Experts of a small language model.
Experts: 96 ReGLU neurons an expert, 3 picks a token, a sigmoid router.
Training: a variant of SOAP for the experts, 362M tokens.
Below are experts of layer 7 (counted from 0) of a mixture-of-experts language model. Rows are named router (the router's row for the expert), gate (a neuron's input weights, with its number), up (a neuron's input weights, with its number), down (a neuron's output weights, with its number) and show model dimensions 320-383. Each number is 128 + 24 x the weight over its row's rms, rounded and kept within 0 to 255. Numbers have three digits each.
After each expert's rows: "mostly gets" lists some tokens that are sent to it at least half of the time. This comes from a sample of Wikipedia text that the model never trained on.

# expert 29
router:087123160151126135128135135154127096108118145142118122134105095090160125154090127140134119207102106109092129128133127101096121101113094089143143152156156123093096122138134114103121114126154099
gate0:132093147153113120112129122119200121163177133127148106126122133107143122147100153140111143161149134124099145144108099137125121118122132153119140144161090125141147162144153074111142086113111131
up0:157145121133159182155105148118186100134140093091139144164090116106133131137126138111047121127135111131147117129136123116072144086132112113134146131123113111117117160127110114127149131145175124
down0:101145139091104133139131122066129150131150161101112094178142126111116170119116121114118144141123117113105165108145153117135154141071111142092118118201129145137167144144136120143137148155124117
gate1:115110158169126131158070134131103085119162131174147138114098167116132095158060131135093126158151133128071112157114098147121146149150126092151118171168134143139149131105163084147128133163148103
up1:098103162146138156152191117141152144101166140146122157124078155095132129098150205111117152122139110150142085104097109145113128122129153110106130119121120166144159156172171147117096157134138153
down1:150142157140126120152190165137164118102144125137108073117116079176142151112101143141120120135094149146146084081089076111160121123130189089110125124141121141106108151096164110144149160118115181
gate2:130163127071093091136174101132159148126165121105153139104107132157148122103087158129038125128137191131099142126134144100115135119109110083097167141127103136108120134131131128111136124134134119
up2:100150104138135158095085106140120155131137135118154170150149149149141126120119144110121124131073127143132140160123144133174076127135114127138062150119104157081131120121148110111139134152148114
down2:128081111173070141127103118127099162116121133110108101137130112137173143104138107086099090127090109110112135171118114126106165148096118111126124142120138128149157179147185153171166123123134151
gate3:134177122074155130128131148164180099154115155166104134163123104122106118168140177114141167123185137101152125117093145140123134173103130076141129149091150122137116113137167137144148157162166065
up3:139133143118151184137100114150141108134152084149104105125154145101152108129145098119123125139157124083092112125141091155159119126130131081106137113094145129110141132134143133098139127133170115
down3:109101149103097146137163069135138116124129131112121124099181135103170123148127167123122143143142102109098114121125143181141116152130073098160163133096167125158111141170128111133167106134105131
gate4:157113097162144102117138121143130118105137103104106103118093113166110130180155114153111120121092169109118151126157156132110131187122169162105153156104122113129093113106118135120144093119115089
up4:143087148122115106148120152112150135144103156087121143137138114151138120109093120159077107139110101163127122093133126173166089109141106112128086115127157150084139137104113115092133138147162142
down4:115173120085113148163148124172066099123135108117148145073163118159153158145124110145124153168161078142122079088137145128138129095137142148169124114137156120085095114151147141141155142167123144
gate5:085117122151167103127124156129166123136131134147066118120112125163118103148161173116093107148162168142116106135086142137124149157127115113121142138148107111162123116139127109116107123092119099
up5:075061132114143120104129144125157140107146185146124142109111122127146139106109125131150142162133086110150119153093146126156138140130131135098129125089137093108117131177060150101125087132137141
down5:107133109112132151109163082132129119127152111148149126107139133111099137142125101161098084133199121142109097131141131143140106156144141146106140100112100131171106162121171156105124143112104179
gate6:160100125096094133127104121125089145155142159081148104120127143131146106165093177131140137145139136138083133125102136111139097141134117099122134151128135149127109133116129127118109128088169138
up6:126102110071136112183106137100135145146143120112156157056139136115151143127137129148138080123106106104102100105169158136134164108159140176127196127150140115143193147086160151156109157148121140
down6:159137098109134119112159147167155116104175101126122126076152108110090128094126139116155127144123108128134125126071121093144155113144136142166151128169160152097151113135152137133097126162153160
gate7:146124125125147119078119105170090141117135138120146118161140126136166124111126124131098119119091135148165150143133106083159123088108087068151091102139166179138112126138111122096113126162130124
up7:134139131142135094126143122159141173117112124090182129122132151169161155141106132117136128162154143145143167116140105161105114119160095159114100129113134156090154148090137120124140103167127105
down7:141164142100131101125074151118134145135076130104169143128125147139089109136142102141093133117116150150128150129162127163118157084121092182089121114123098138068137142109118132121121148111116126
gate8:149135144141138149092140113118123166104142116109155079115131109114120152114085129132117121132091115136107105140103094151128159146105120118146184191114152089124135155104192111163116162176150093
up8:067125157168127119126161177108117144156138123123164139120110153105156152103124112133137154192139111103151129118111113115106101152151114139130100121132178114137133146118112101107118135138114138
down8:148093108114124146131117139146092175119136170123132180138144163171148151099146119137162046068145148113109140078102140132135116128104133118133138132151128134146099153153115162132132153114109138
gate9:104136110126162127124131121185104141128176115131169106099139117077128124137130139141139129110127086097160126120138140134094134120084158125168100137134135115130112129130189100157143108148138124
up9:097090119103115150107115106089122103141164141113163116125131155128112111124128115149132150156139131124095080127143132088155098072151076105120131109142143126107145168110164081134142152151157125
down9:168134114105110128105104148132152133175128112144136124127127106107146142114107120137152144143122150132056161127108141127146128152159172099132133156123100132181140119132126138153104168144148125
mostly gets: "source", "circ", "press", "conf", "claim", "based"

# expert 13
router:139093091135158097095086105106097123126125176159128118108091096128091131217152148110121122150140170116078139136126161096108136174136103117125144148141173137120180125145104119161133148156144116
gate0:127131126126102102090147122127103130142153111124092123113090106134146134168122156093113126152097109117094145149152142167129132144115145115128129101119123160089140112094143156170115165171148162
up0:113174082143121085171160167180159134139190086121092122144133093134146132118145127143113104151131127158158125139148129125106107139143151141131156129098146131132081106127122123112088125172109138
down0:123137093099115137128064086142124149097127155148130166121123127139132086107175108119131107094145119120116188098099134091110119107105108127166134139142146152164098164127145097155143159202104098
gate1:179131058107129119146135130091156143085139059115123141152102097147113169145136096139130121135130125113089142109119133120140114132143101110118171112123148116103151126121136124148113156100103126
up1:126146097120118119153134106102137114145095134143129170120150112097102129129138111121091126111106131124136063092182162115130135099163144144118158113152139118106131151106148117153118144102130133
down1:162079164124130150133098157142097128105129098154141128148075116147135082159107136089065138134137093130142143121115124098145148113120155084080150144093088111157126147148127110103145113099147150
gate2:077094153166158126114102149121079151154093116111148141153121153116098120137129165136140118159128147113120127123128136121131095153127126153109194148136099147129136138134133137098116099094113104
up2:154148146135124171148144168107151205133099141127111137132179107103119110088100094162112104082161109128159153158133143090119146108148085123138096072108082101144070121149133130133103115184168167
down2:128097119120075121121158149124130112113129121108102124118154168140129112109104154128177097126129129110141142129116156151183088140136145172179068138110143108143099084109112120154125094120172165
gate3:120125102131167084115178150150119141135107138110132162089120152143111089187141134130146180129117120119142093109123144161128095110118159138115115108126134174084121119128147133135143134120137152
up3:094144133115141105098089145142128102148105111118155157168129127091119126159160169103148117084089106119143139125087097146110167164162102133129121090170097173134135154095100144167153111103070130
down3:078150139138147118089134138136099165158150127134153150117139154089117117157108142148145172141068088109129123113107143120157083117129173183139138104128113137101130133102155144097168117086157151
gate4:151088157122114141159104121109153124120103119130174131137135123084126160116074141153124128137107112125139127113142122074108108173135129115137141127110147130119118092124150174114140136151149102
up4:137145165125114154147154193088116153093103137102110132077137140091182106151122134154115118115137123184137134133113113137134115161126120125141127105149147088133135141120147122139159143126124109
down4:080177107120148139153090134115146131094080131134122125090124126131140104164131095136148125126135131130116160152141145126139181113041086135118198129119092110103116128169126115120141118113110153
gate5:104113140120115103112140191155129139132145169083132098097169169114126158154142125153125135138124146106165119110120114057120114115117131145146112151141173120152127147130128141119116120185130132
up5:088150117128082096107138113131108131114087164116106131108144106142099123184116121133165096142127139147154148138078150109095127117099149176151137099154154125094119149121099112157161148135151180
down5:140122136084161143092109117115158118113117158119113112106136159123117165109105098157114155152166125091139129125163148143116207118164127155088152116079119094154145150125161144132137133125140123
gate6:121062113091137145115133104135110116100129124107175095115109136122152129151113125137139130141167122112158110088135153112144088146170140164135085148122132060101167117098099128108129142085139114
up6:172120113099080103125100131162164157136133131168088167113100113098121114104148096141118158137143162144135151138157140107118132115134162121125153150133131110110163137080122112157135112119105147
down6:126153166120142134122093092153128121098106102133119153129148146122129131113140117124145114117178150134118125131126128097104102098160137160128128133119148117140101126134143095117115106094145155
gate7:146148149101145130132115072065132062098132092101124085115127111140186104132120154120134105111132126158132100147163099114111107097126117144127114182127179118133172102144176137139154143194136151
up7:113178157142125098133131107116079101122143139126113132114145149130123168136126123131146148120117141131132127124104154114149082128149132122153191157104101128147103114171124108144155106141135141
down7:094114130086146140112131119131176102152110153147123118156091121129103136117099126144146108118141122160119119171122113175120123154133165143113144144120158136102106102157071137126133122158143123
gate8:141095125095125135062113127107125115115103090112113135131105146124142107130121124122127138121170087116155138136139077169116150127144150120114150146120178094112142140138139126129165160116160132
up8:132134140146145105107142088136135143173092141103128151155188144103135126151150153125142118119122080134149124110136113116132117114134101193118110164093110118148128129124102122104109155092106109
down8:142164133092130092125161088106179122131152169152091128101138099138131127111134127133139126129165160127147161162110188106102156126118128118118134116133113105123109105115116143110139112138077126
gate9:121117100170099118123116092115134122128106124140145096130093112148130092113153126119116141136133097126109111119096078128134179121135141113165094126106124182132107132107124124136136106129150101
up9:137146146136160124112121086083150131138100138093112129121142097194098159164117133114158144155086111161182129171102128163133133139136138133143142137158155127101123155146068134119194108122105109
down9:074130164133086104144153109159122144131137140110147109166167156131148120129093112114102118132147111125150109180116127092131180140132119144151110119111127141121126155082152112077110149119108167
mostly gets: " Bha", " Mah", "iya", "kar", "ya", " Ak"

# expert 27
router:131131108146132125126143086109125140133109134148141120123118108073168151179125131142099129135126126107118126135156138132133103095100127158126131111104132142110112100102115104111136153160078137
gate0:121106106132107137103157114091120117108173149158178129091121163158115147119138118141132127147095112125136138123071136126136130102095121147100130125157111155112079140143125133115142154136161152
up0:124144148140094156141134122108133112123108130141168160132123169147172181126138108130143109120175155150106162115151133129165097118157178143135113139122102092085074160113146152164104114111120145
down0:107138138145152126124085145144150142121122131127145149139077185116119134136121105142122144118183130089158089095139115117118141110126114077115144100142106139104101115177138136124127097112156136
gate1:112162135071149118087151127144117126104131151156132101139108117125100124139141090164128162146096134111156154136114145060130131140053115145133111122119138129117120165137108158125136144171128117
up1:128114121141142148093135139122158110149133122117121139077160129149146109129120165172121147107108105166173125134135147116095139150133119128126110137144174074113113140128102105167167170129130138
down1:153146137109184174126144119157162174132162149117156140135112188106127096171134077121137093120142153135091115129140113101132126157097167123081174125101110099122162093151148140132118123092103133
gate2:129193176123106135137125115125153136100123119118172127140149099104147157130145114157125121124084123117111126137134112168152128139158101132121088115130143138185129111091102124111154166114155118
up2:138103134122116137122119101112121134092141136096153129150146153155119117129156114129134108108136112146184125174166082086139142070171145158101158135133167133104142096091126173149141101147123134
down2:130148107108120152124128090133075117124112126125116130135131116171155125155136061090132145145126092111104152125117136138129116123142099148142125123123124152096163134077133142107122140203148130
gate3:106146143145137145124136060152165151124134121113147106147102164126125100146124130094134140127128130104101097116145106130097129155143138167102111137158145129099086091181097097098108162125155073
up3:112103125158124082087135087106078156114111143129111124127166153111147099132149093115129126106138114131133108150090161099098149080116145117133121108126136181102097175155144132131100097116112140
down3:166094114106147114155115135139164129134123113124151115115101134163100129140141149106113151104109157133126108163142133101120146119133072084143096121150126149097105089088169129155120106111159163
gate4:124135097152142167127120128108120098125132130108106115124129119148160148143129154144108129133125143149102160196180123120105136168095130127129127155123121139114115076126122118125157145186131146
up4:139146150109111136134159092134130151099119142129131088117159137104130121139114108115117128140107146087161104116148123060152072103172106105123135103133120166141183130193165128118110066111116098
down4:157157145124132123141115101140139126165144087147121099119133182147109129101146133122152130117125131142137161130128115106107090116124103143136135103111095121141135122164121152148087147078154105
gate5:128127139082110099142121131129165143097133175103143187171092114148160107151124104128085104149180099128115179138139100135163114148148109108115078128131149116128164131127110111126121114101123128
up5:169110114173155178163088143115127104082158141145115079113120131107091125170140220132124163189115149164147113123145169129130117151117126160125150139122154131130109119157105119140132110107149149
down5:145092145160142121117118132109171145133091105179117169113085175164163142098134066169143133127168116097173093162086158152115127133104193141135167132121142129199170090097081110133127105142167122
gate6:183126088166152125104153107129113136125130166154129132133112164120123128141162123094143135143126132133139123153139173136145088133157149131154122138103091142152106104136114123115115104114138136
up6:148163178146138139124152118151158146161053114095102143117151119138138145102113080145139096148163134111180102113139102157094139112132113123136136123144106105108155158130109128141183103112086134
down6:121117155157138153111157147158158152094112144109108112132147154120125168124097148110163119117129152143128186109148128111137126145127149104120114155142127083121124106171164123093131123146126133
gate7:126080118106149131101166121134125081169108090119132138113123141159130137104135127083070110120112126131108146168131108098135113094156112144167150155177121168140084100117151097120124098153119100
up7:132122107151171123074077103119152124101127099159145122123124144130080136124111159127184136131150156133119096100112207105120107174121073152109139104123130115147135115142122150125110124135141118
down7:168138125126138138124123109135134145127092090121148123124106098135110134136111120166146153106123114097155139144119066108108128108106135118185125098142177117105120118171109122113075110146109152
gate8:075124127141134128085171115101137120110118102115137090123117114147133167138085140128129112181109099134092143135171106123120128117129123139071151141137103118174094118125114134149113077141121138
up8:161127093110158107127123160088121130143070144119108126105174126150128146101113084117126129123139096133143108126136130111178141175149107096127093132091116118123082114137109154141141085104134091
down8:143130151130132098147139113109128138151080115129090141167082107083136102130135167127129120118126084116105121135129120128135096132137132072123124107118154135135099124111161152100174121163120158
gate9:123163125108105099150139102131151160123080178104148102136172135117135116151115132132137093131153102107115133106078122167084122121117122092157101131140087132134111108131151117119160123150112125
up9:079137123160124141121132145111173117136106118148129111134112174132109111110134150107148139113112157128157120123142129128147151122100155141141122151111147125132126170193094105110116122141118135
down9:105132135162115130071127160113111123157133120137169091138142148131109160092118132169145107120102145112153104125132127099091136152120151117114122121133066193116120169146120118133126125111162049
mostly gets: "cu", "ร", " ENG", " century", " USA", "ส"

# expert 15
router:101115082133101110138127129100057124112112098144169129107130155118119152212120123158143125221130140102121146158128134081124112152129126131124138126145151120127150146135130115109124125180147102
gate0:148130138129141119122127146140146142130157154126102105111151159156120132110132132137118076110149126118091107144099146124136145122095160078105136146093093161114121106130115125152118110169151133
up0:138156114081180084150127144135144105086143149179123106110152071125136129123159112121077154097152152135132124127092119141102162120143097144115106111103080132106149118110103128150105128146103127
down0:129130096113138138127158093157170128086158142124099157111109147119110146136146085088098118078086149147126099112139144103156119160127126126092111124128159095132155100117097188152119124078096133
gate1:131115091118111129124164109098130093140177115142107136110143136188115090142138154101144130118154168121118126138135117082139161094109143133135135124136097106171109129145117121145132108132177106
up1:102121157118162102134115140108088129096167128103131141108147145070131129106130150130096126134140137123173125179105098167157137083152098133136087151082113105139150133148127118147159135097139128
down1:153151155114125138142149175120145111141115138098121158148113149100126115129100166201131138121158083150179136131149077099140134163138156168138131090140157136162083103103109159114144082117132142
gate2:143147134181106122154130123099157135062167178097131147075129158171110127132172149141159140125109088148142140086155139075134144109162121112115130119099090120129146125085108134087115111120170115
up2:104148168164086130170144154116122127166116109111161094120126116092114089116128134166139101115123097149119156127117138170119140112084153129142122152163141102163137102110141113116130097097160112
down2:139146152163190146140094128097107113161072125131150122114114098119144071106132136139116145106143189145131108130153115157119221170108127126098100180101133105089142113136140128112151115110125102
gate3:118123141144112129114146115095105090139147111121110087107140152138164122147162135169174103134117142126117106142133086107098129121118128124146102133167122146104140137135124122129153115150156142
up3:171115077158135075103081125091150139120153080112142131101107103095145127093154129123141164091115134162132131149146152130138099175147114113147079132135154133133127140097133130128157119158110133
down3:094110124115186108124125121162135112107150093153143087119117121153156120142104147152125160143144111104106109109112165102091137116134139111141098123094154108099120131134095136160094106153139126
gate4:093142088119098107127168148127149116127155158098163154156140124115121097131109136140121126122136165166148136099133132152137125110142107091138140166150149099129145151141125124141137112136125133
up4:082111176133134135143107125108131141125158096138130114152123127102143129119109103120124149110110133114185113156112134104149123113159080120094119173112173176128164139152170133090129113123150147
down4:120133126112135093140095126153107125110121115123099165160143145127160109132094176096130122141104131119099140127104152125159140147095125112097137158099083140129135191103077110187120114088134175
gate5:100104148109108137135130096118138111153108118163194158119134140150107140160130156101160134115136125204095136140157126128099136121148122145178109139140140153128167123103103135110100130083111118
up5:106107159172122124127167120127147136113134123130163093103098150109125155131138128141109145121151078136133124141124118128108120099137132149110140150160172139092155135166122124174113126142188158
down5:127142116133138103138114181173165146143121140153109104125136173155129108120134169092143119092104115123153137148121151185145119148152145176083107134130124106127099078138123111141097102102115120
gate6:160093123158137090109139125139131131097154151109126053108109112130083087167132104126137152112143141102142067105176199110085146133130159103155192110108112090151100140171129104150143176127121117
up6:118138079112166177122111123126189169155087142141125136119151111113127128118087155071156085123120151116163127164119146148090126133130135165148088122109155122106156106125066129105159093123148184
down6:125071092111121130117094135111142103113131125147169127112131156127170117155112128161092151154135137121096091112120125149100135117112101133116174151145165146123119138103167100126120141085113199
gate7:158134142166131119116117129155111149131142145133128122106097087092152118126157127124150118176129171131138133164129176158138132151107147112082176153107109181176124167136137119108110148118062116
up7:129118111143140130162128173155138146092111133149139163124076097146105090121142147175107180127150149175091105125160128129126149108170138108122098083110121125147148130127113131164139130065141102
down7:137132122135134165116147072112083123160172123084121126109149097117118165135137090140132156137145104131119097173129104136117123101129130169138129106094104174170094123101134130101088120167137134
gate8:149150095097131145126139086135141133148099133131139085141110118145132134154081121110116087144174161130174144145138126120116128120106108163106120098119171143142153105150120106108118160105117089
up8:120168147121151145127138119144148152139109157119120115129171090073139097150128095124119124155140110154143120145145110147168132113070138172144101130140142099150115123168131150129107127107062135
down8:109123126110158118124165114123144108094162164147168124138171108129140126153129121154133118150155135108150097122114149172135156116142117123116119094123118146203129124126114121114129137168127128
gate9:146135130169131103094120117115109113116109126117131106095157129100122102179121112125152108127142107125206148218101142154141138171088082151092110155110129113120085101153119099107133119077132060
up9:103086110122105098103130157124111154132139154148123088133117096148164103125139091138136121139132119141144144116121120100127110119183155078126170116093129109160153141118102161164117122163144108
down9:134158134159182164120099147117166124147122098125127090141110112117113136111096116128105057073137133149136106143166147154110191162092096133121146147181128128129099083153162098106105107138119122
mostly gets: "FC", "enny", " Mas", "itt", "UR", " Hong"

# expert 5
router:126100141149146121121150111164102112126099151127155155104091110113117111168064116109132115154119139125090115109144130120138126112115109117149140136185130158136115077133133118150111139130096123
gate3:090124181130105111104137127170129100140122130152157118138113107097109087121140160156167092133147042104102119123140129173176108142157132109159156108128143106155137099120162147115139135123107128
up3:103130158124105117176131104085122100085084102137084113142132138129129200140173171092147137130140086146138072126115113124107116135142135140185134122085120098142129134114133095151157100131112130
down3:119107153157097089093124100160121119162111112115098157149119131113131144114144134110159168131127130126116115111071156114137102070123137130137132150146072134122129135149087152186151165126122119
gate4:127130120064117121151109108139185142137146117164123086182133150153113109109110101082105124151129118121153142110126157188115113130152157182118104118154081137151162095152130129169123122089157143
up4:104161136111084126159118114153065115123063108186106147154136152088105158119082101134174157128127151140117156137119126107106118123112114140127102126142097113117096105132167128108178141127127161
down4:180128147116162138090114154149105144136116129149131072128128110146102111136106145165137112143145148075101120121119131135157135100160165149103112136082157172075102141101127143125121158138098179
gate5:135149150158132067109157104143122093175110122155183127158143126132104191132101110128146148140154135107113120112135161111103119152117109146104163069096112123105138088118111131098111085130140109
up5:118116177115089131159147141126109157130141133102125118131110091087112137109099161113157174118138130154117130115105157143110130130113093117149118128065134155129113130106126126163113084143141145
down5:138100133132133121137121138130087150129117165169156085116152128149150181134160081118155115106162136136142146138192112103134154164151142142154144140121124121111164129109169106137099131153066093
gate6:151132131157134126102110140135099072150111138140112128144125102135080131072113146128141121141112109116129107109110085137150103086094147116134118101104109131141139151115114149139138137110133129
up6:133126140145075145113127131161104141138121112107129101131133104155159126093161141130114170128097092109109080147142110148112118104124131182125135157131147083087165096089111131134175078131110163
down6:134162127156132135108092105119150144120114126126130103101100170142129101092123163121121194153096142126115114101128172116133167105144122142118109162144152101084141120118175144108136202136119159
gate7:105097119117140154153089093133093094150118127108152162092116110132107137101116050156109084143134106163125111140152124111142134099137104148134161127128092143108160142127137128125147162115124169
up7:117141116109118149157109111110137160141136096117125124123151138125171146125122095146136059171126122157150117145144127156109139110126108132158164164147116088141145132098156114122120121083134133
down7:120128145176118127127139110119115130096081141135153125124106123157115122127128164166125166104102136127131151109137173098141140136150113106103133116103151166126138119166093093106142117147173119
gate8:127116115118077101152173146097141138093127092129161079155119131183132118113129107130116135140129156117116160148152149096128154121109145123103149139152133168139100156145126099132125078126105138
up8:153159134139142144113095123136128136188182144138124145121136120134146135136108129130120138131157140071124126134126143154113115109152123090100156153106098100161165122120140103122078148156129122
down8:091137116144154130170073144116137172146120148138118171132122090139134191097101177118145144114106139108149114069071121152142133123144114124133103107104130092146102117111143059123130149156102120
gate9:188113134149161122127144142104091136145124147135127115139110054174118129116124125134117116122106166153132206129112095148098199099121144135122151123142107142076113117137101128098145124111129166
up9:093135125139135110127144131091168142138168126162129093123150143137126119109153186098121134105142149109152198133144099128130114153117132130138101129156142115156088145125103136095141114148165142
down9:128094142173153122101134139152120091086097157073124124110131145098121096049139105120120138100162127144150110129092161155094139127135157128123118166140116135136120104129120118166146120136166113
gate10:112122143142143122079172118121094149101095128132079150137152128122099136170128061184138105171136146138145105108118115130136146133120085120171122140135096124163152128110141124128118110106106101
up10:118136163145128162139151103127096124117100128151088152139128115113096132133136121128103116119134168137126103123121107108128119124135096187131122099122118085156176120175120139144112141119149091
down10:165163118110144132154068118142122162139114136124139165138138080163139098141097144126156189156151194140111126122120117087146153132134130111125120121183126109123107106133180117160101100134135132
gate11:175131165151103145114142117114149122140144065109117121116105122123124165147095112166164126142111097118117112117151127106113145091101135129139155138181156169078142146111136127102126157188153167
up11:078109083125106166176127061110144107081161152112090116102129122143149133118127170108153150123130124106134112164113137111125173099123125090118105083096111119089168168128134132096137104122156084
down11:129146127168111128116086128125111115080117152135143099126080123134131173105128135103101134097110106108168127164107111124110138121130156166128119131067101148089109149127079105124146068145128117
gate12:127121107115165128182106153147131135135148155150108118133110126146110149149175131096142126129128113160142165164119128148113128133139134105131094121118165125105141115163114105156093128184117130
up12:083122115167127140151176149118095115119141131133145094111081131133130115134117134104071163136088161109128131080127149124112168105097141142117165129096174092108137135104101089118120080128139102
down12:085070141144120138179099119123104105109128121139145157116157099135153129102153114138152110096110073138097122132142169147110138115144147107156104178135105111120063112124126139143150127068129094
mostly gets: " would", " not", " then", " more", " most", " well"

# expert 8
router:115111104141091086119134132065141120124102143148130102115149132118144073146160157127198103152103136144101081148143167143111121160057104127140158127135187150173160094097102123122113098135138121
gate3:133171098126114136057166094139185161143114149100126162102163150098103135125138145128156103093137186137102147122142111121108177179167145125149123125125109133161065132122136138135168141167168167
up3:165093143127112098126114174107197124097106120082166142162117149090131116129137160103167123115143135178136096156143078131142131112141117084158136102123105099124143086078115116212165107098138156
down3:102135130137123120162116139143158160136118102175152112133125131119097104115109116142134141138164152139134154141120076107147122122120143080142131149153120140155146149122116128158140148136136119
gate4:115098149112106121112146151142109085095087119141086164143164084176132164166139059083106165124161154152091136145114106139134175130100178143091113103142194126170153104107145119118118129126159100
up4:102122136164141169093109120104121110135120090093129160140137153147151095128119137080108100126064162143129127178134108141122117140138122121109146110119185128170133112114114140114157127129095112
down4:108126149115145133132116129125093102094158147115153124126129124140142108067126163107129109137072135137128114163116131156127106102131129130118141136119173164147122157100138182148152122095105106
gate5:150130126105126095168107140105116163147148132131095104115121109093143090122177098132158102132126139112113079097124167113103115162156139100154131081131175125151085145093143126127139151118175152
up5:128101161128110126138159104149121108133148158116099141118137134164092125107148145122145134129134136199159056183118100123145176120130123065143137142119103142080129117122143149160150102124123118
down5:132132104107126139146140161101137154162111103138141166135078146134130124111131119141177101159136173089125142094121143075140143109127164148144149117121187121154136123119111149123101116116147147
gate6:131156116136123153112118121089123128113098118160144143145130144118081099152088125123137147112138175128160112146135108076095093126071132150116123105166116151178151114111123132133146114093172165
up6:119165169125102154126128128118157172177124112102173109127134080152124139106082146153110134129085139152110079087131138111137141124099141141113121160160160132159165149129128120124153106148182141
down6:104128138145138089123159137156120121149165123129104109169120101140156132075118153139170140121155099113156127132117116147157106150194150108116148128167072137118094156131121133120104134128147128
gate7:107117114166119080084136099128106122113103070137120113082140140076089149122139145118124112138131105122115110143123114087155098112118107109188117115115160114132125104133131133134166068111128130
up7:110203144123128117151153088102122104170142131133133170141145147130086122144096112152137161131110114110083106122109164149128087143096130130123112137157112167142111148125155122164141110136124134
down7:138082094102168146148178136102127090105105126115126096145152146090164111142098095124105089152124110158169111161144106123146136140112095149137154124163078081116137150121132124110094144130117135
gate8:111148150126154129163104148099070144107114162137150120141076134072186153120155085112121109129125130104110180140186203148102118129104125115112132111159130089072168165114103131124150142108159111
up8:137112102104132118087161160150112159114092126133123081177132158117127164140116070111141125140112113181131155116169114117129079096163167109123128133133179146144062140171152130111106146142129151
down8:097092140120183082138139100131140154141128166107103132145168083125115118146131128123174122153153134116115145156112103114157102141109138099106093165127102146166103105143100110124124149106124132
gate9:122141148155085117133134108121070185096084130158122175145157157075158142122123123149106136122126121163151110104094128123145158152108145185162150116157116110123132119145133092138127116149196102
up9:076102088119149140155091164108134118130132091140119116128099110121122092104135145126155151132075151165184125085149136164110150142158116132148112094121123148120142116160095145193120125122121146
down9:136124146123118135115118074159114124148113121167154115126124145131123123117115139137153091113167131137112109171136107128114115136113086141140096126134136118154148141100158111120124159109099121
gate10:110084124142124070110158130127131152127158154156149178131083109091116119145152154129086084170193112115177128131169122112093061135086097121121116135117162114112123121152137092127129138120121109
up10:157162090140148133156086127113130114129175134122154114103137123127177129110066092132140139124181159093095151123090155126129118121133156137114131115138116108118169131124122117131112166122104138
down10:134141142118150136124118180133125117111110114115156141139085142118158142144157144093114058181131097156139074122158116111123185124080120146150156111135126145102116095111083093131082104098089108
gate11:186132126079071159090136143090137124136140130122080153150112127136112079152120162112128096134139141117173160133126156131104145128106092126156129126110169143152144125130115133181150144160116119
up11:082146175118133147144124100108149122177115099124135125162114099117130124119132119093101166118137118184090141108167128154189130085149121135117158105106131116132180139135149131137125150135113165
down11:076126155116107127143127142087175141126114125134109155154121139154139143115141133141147121157094151111086113132122099143100125152150186131117104162119139129135124122108085119107122106122138103
gate12:139168150137161144217098146149123162113176111092118145106181121138132112112141121114111101115168143120114089148063180151127128116137135087162084103110132098132122096102119137118134155118163122
up12:141120140105114098130138143120137133077128113091102158110153101111115126132107113091120123134130136122092158050100114147139129099139136162130123140111144082118148162167113126146122136132128145
down12:133178140117079097117121087100129116139112149130101157128129123103111138125096131112130157119147158089142167161120109116121141109139106093094140124154158157128093112141138125091154129095141145
mostly gets: " album", " song", " film", " episode", "track", " Records"